Weights of a small mixture-of-experts language model, trained from scratch on English Wikipedia.
Size: 10 layers, vocabulary 8192.
Experts: 128 experts in each of 9 layers, 96 squared ReLU neurons an expert.
Training: a variant of Adam for the experts, 4775 steps.
Below are experts of layer 4 (counted from 0) of a mixture-of-experts language model. Rows are named router (the router's row for the expert), up (a neuron's input weights, with its number) and show model dimensions 0-111. Each number is 128 + 32 x the weight over its row's rms, rounded and kept within 0 to 255. Numbers have three digits each.
After each expert's rows: "comes after" lists some tokens at least twice as common just before its tokens as in all text. This comes from a sample of Wikipedia text that the model never trained on. Tokens count by the router's weight.

# expert 108
router:084119104055120147171099066183107149152075120071142124143097160107157057138130139122168096079122138083166152154097086108085158147119118168163095119102167125153078165103111146152163147070152093145105114111134110176104151078106124089157150106098094149051061104108160151181145129181083200121139104184121167076079171140143095131091104091177
up0:099144136142185107091126142109138132135114107086121150115128137134179145125170150153074106115138131176131098127146121117064175146142176095109137101178113115082133096134177104162143096113168178147103171144116108102122103135185086167165163115118118122114130121127183118125150143133107152058114132131107116111134120138117166142174161156099
comes after: ".", ".\n\n", " end", "===\n", "ed", "==\n"

# expert 10
router:077089117102141186138132115129143127147069097134136126060145084080139089162125140131151123137101093125152128201188093096133143145119063152148054119091125097074099126108111103108171172116074087086135144113175048142131091148093136170062146093089166066127177167121113137121082059102090088131098073179115076128134148103138114128174133096175
up0:233112162174116140087107157185081152142188140164128073111136136092117159145107039095121172127092118122127198131099164128127138096079127124128127170131039144109143114112134137187137143125103164176193135112136129136171107154106130186164113111125171101115114116112121134114161117132109109118231162088131120207165185113127109127092207071128
comes after: " the", " and", " to", " of", " a", " an"

# expert 124
router:156154094093144179123103120119123144136067114144113135103127096094070121155174115102152150151132096112093103130061158168093160111144095122134153125103112145075118102148158102103126150167091088087038150154122135162105125099143055180122131110082139114150152113111137079112126089130171116123147076102147121088072033135086115120149109082146
up0:145126126135162186188100086128138149152082129136081142106132141181169172109135112113086156139170061132116151157134128140138111102116146094167138138143133157126126098130118127150083236149098100153126157109110142129122099139168132136127153131122145089128161163196111078136112133044109189140168087173109159147138092162060185139124086149163
comes after: " |", " M", "M", " T", " m", "-"

# expert 91
router:083092125131173132126157134168195115136116103135063111104111173117126142137124122165110103175130136082112125132083098157180122067075151150155164088099124136092087105065137134109163148124148127130085125122123099136090148090105159144099168075143095129142159139162156158091147114119174079095102093121112070143110145103067112099087111080113
up0:228123168150169183135127146137112096134137136110146136068111158133080102098147169100140153102079088187171106082127161070183102110177140181138137184138173171125058126126160092111145080136129141137083181184126119125100108167117130131116132106108123108094147147151158111136126076109102122130226141090145141150148134076155113147151171114065
comes after: " the", " a", " and", " to", " an", " was"

# expert 14
router:100118086180115142098088143145143132149106114095143098115142142076118133125121105110138163162106128091120075190085176095171174115172088137120087104106089094086165104186160099108144127134147134159121076113154093080124137145067145146066152078109101144183158101158081101127098059057104063163063092132123115150152171096099123130106130163125
up0:134126181085128084109144101145105113101138133067166103176078097102157172111065158132172133092104135151175156149143098100197134142177164085174145102065120161152145118190099071124126141065185191071086148189137080160154141181111175155106119150201105155115066164109075083104116135150180162145139130105115113115143149146126071114095091158135
comes after: " the", " to", " a", " and", " was", " an"

# expert 70
router:073091078143113160128103131105133146123102110152063115084100148131150081137145150110075149150077144110076073092128114149141104131123146160082161109150115081127165127120168153129080113140113095125017095136103099170075061129117140125140131112116150132086159118118151157124158122173079114137108127132121083111071116106160124071115146072110
up0:197140121105156114126098100103155091116141119096078086149106104108151193076104191147137139130111135148127087131139105069125135166152144158143171131154141105126099149132166101141125136157101079166130072108181163106162098137168177116127131117105098120177151120121131111143067121121159139105201130079088128080134141178108039068195168175149
comes after: " |", ",", "–", ".", "″W", " in"

# expert 11
router:103094119089145096079146080080116155118059109118159176124082151123179095128098159088156096064153157126137107099175085082117127109104162127111110092185139126062148094117123091129114140101114167123066144092137114164136076096111111121113089132041135170099154145126150079149153158115080161129105100112073121157081195099139147151140085123136
up0:174171062086147113138118152058148126153177097116119146175137076132172156117185153119172150144193147145087100119099129127106098104097146106123106147137110155130131194159131091142168044153037090053065074106096117091082136100141106143133160134162085138153156134165083108168079124125105135130207104173103122081136093079108102101087114165155
comes after: " it", " It", " which", " he", ",", " there"

# expert 101
router:057218122134145117117166098126141144129125130111132148165126165146142084148093152072161099077167148116164075106130075061102080138115125131114076114157152116076127126162128089157152122126149141171123140138145119161063108091102138099118097153076161129133101175115150082133180182118108122130120112157081207132108140153162098160113104133116
up0:166158184085146115125122119171116135078188074079123141119181125144166169126144101114143172129169165122097132121106157131102117208102158146110130085134117075182129122116108148110108130130168104048046111123106101125130132151124172125154151144101110054119150172133129147153113104127148157096142208165145113106123130138212089134124072152214
comes after: ",", ".", " he", " to", " and", " served"

# expert 100
router:079100072156129162161134141145113123081078112126074146087093153115133113140156119097072149117094113073088094106100105111124099127124149168059146103118128102117128081135142169132080095163110099108027095145100119149088055147117136136149133146146131120076153140112141151066083118153083152101149157098092081111060139100164089098118180055061
up0:146133084154103128153114204086110111105137085096121135201165136180195140130134191131162083081103137161102138114078135099125134132217154077115116120111116154176074097099108087075158127107110133185108155143140131088104113189107124129107109162125106169146174155113110114125104173160136162105181121149123082101135156064166122080148151196117
comes after: "9", "″W", " as", " /", " Born", ".\n\n"

# expert 22
router:087167102175100113123094133135103128132073068073098166066047104142145104126175080161099132152105134131107109106119061165138122139167140155095111083151108107182123078201125134094102120088120135063031159129117104151118046070116165157149101154108139123176148121123159192130168136116062146133109165166178090084033121116158135074155113129110
up0:168126129130126112154144144145130108124069147100170118026150072102190085154173118129146134060118117104195073157115140152124109118126145083113147189180111081133163124123156127195080167147143125072132163119170109143138155148121146127124087118109169151196100121090089164104158116146129109130178159120173108128130089125120113142109052141115
comes after: " ", ":", "1", "2", "):", "0"

# expert 26
router:098144087141083132148135086159189185075097161129087097096119120112181095089158145129103187126115149118105129075109071151084134098168131099128115097148104154105121115144129164121058055139144085119042158181108121189113052106097098104178116125103114138131171140093108167062133103136069131108153094133134059124049094140132114094176128106127
up0:204129098123076144170102154093142166112139152167124069172132135026117129101147133129086116128112134105141128105100103103142130091155105085099113147057150141136102045151136132129125107149110154170028164148100119110102153118120095084144114165085093082113181108111141133125105166121128100141135178168127086089147117207129128134149161124119
comes after: " ", "1", "2", " Died", "–", ".\n"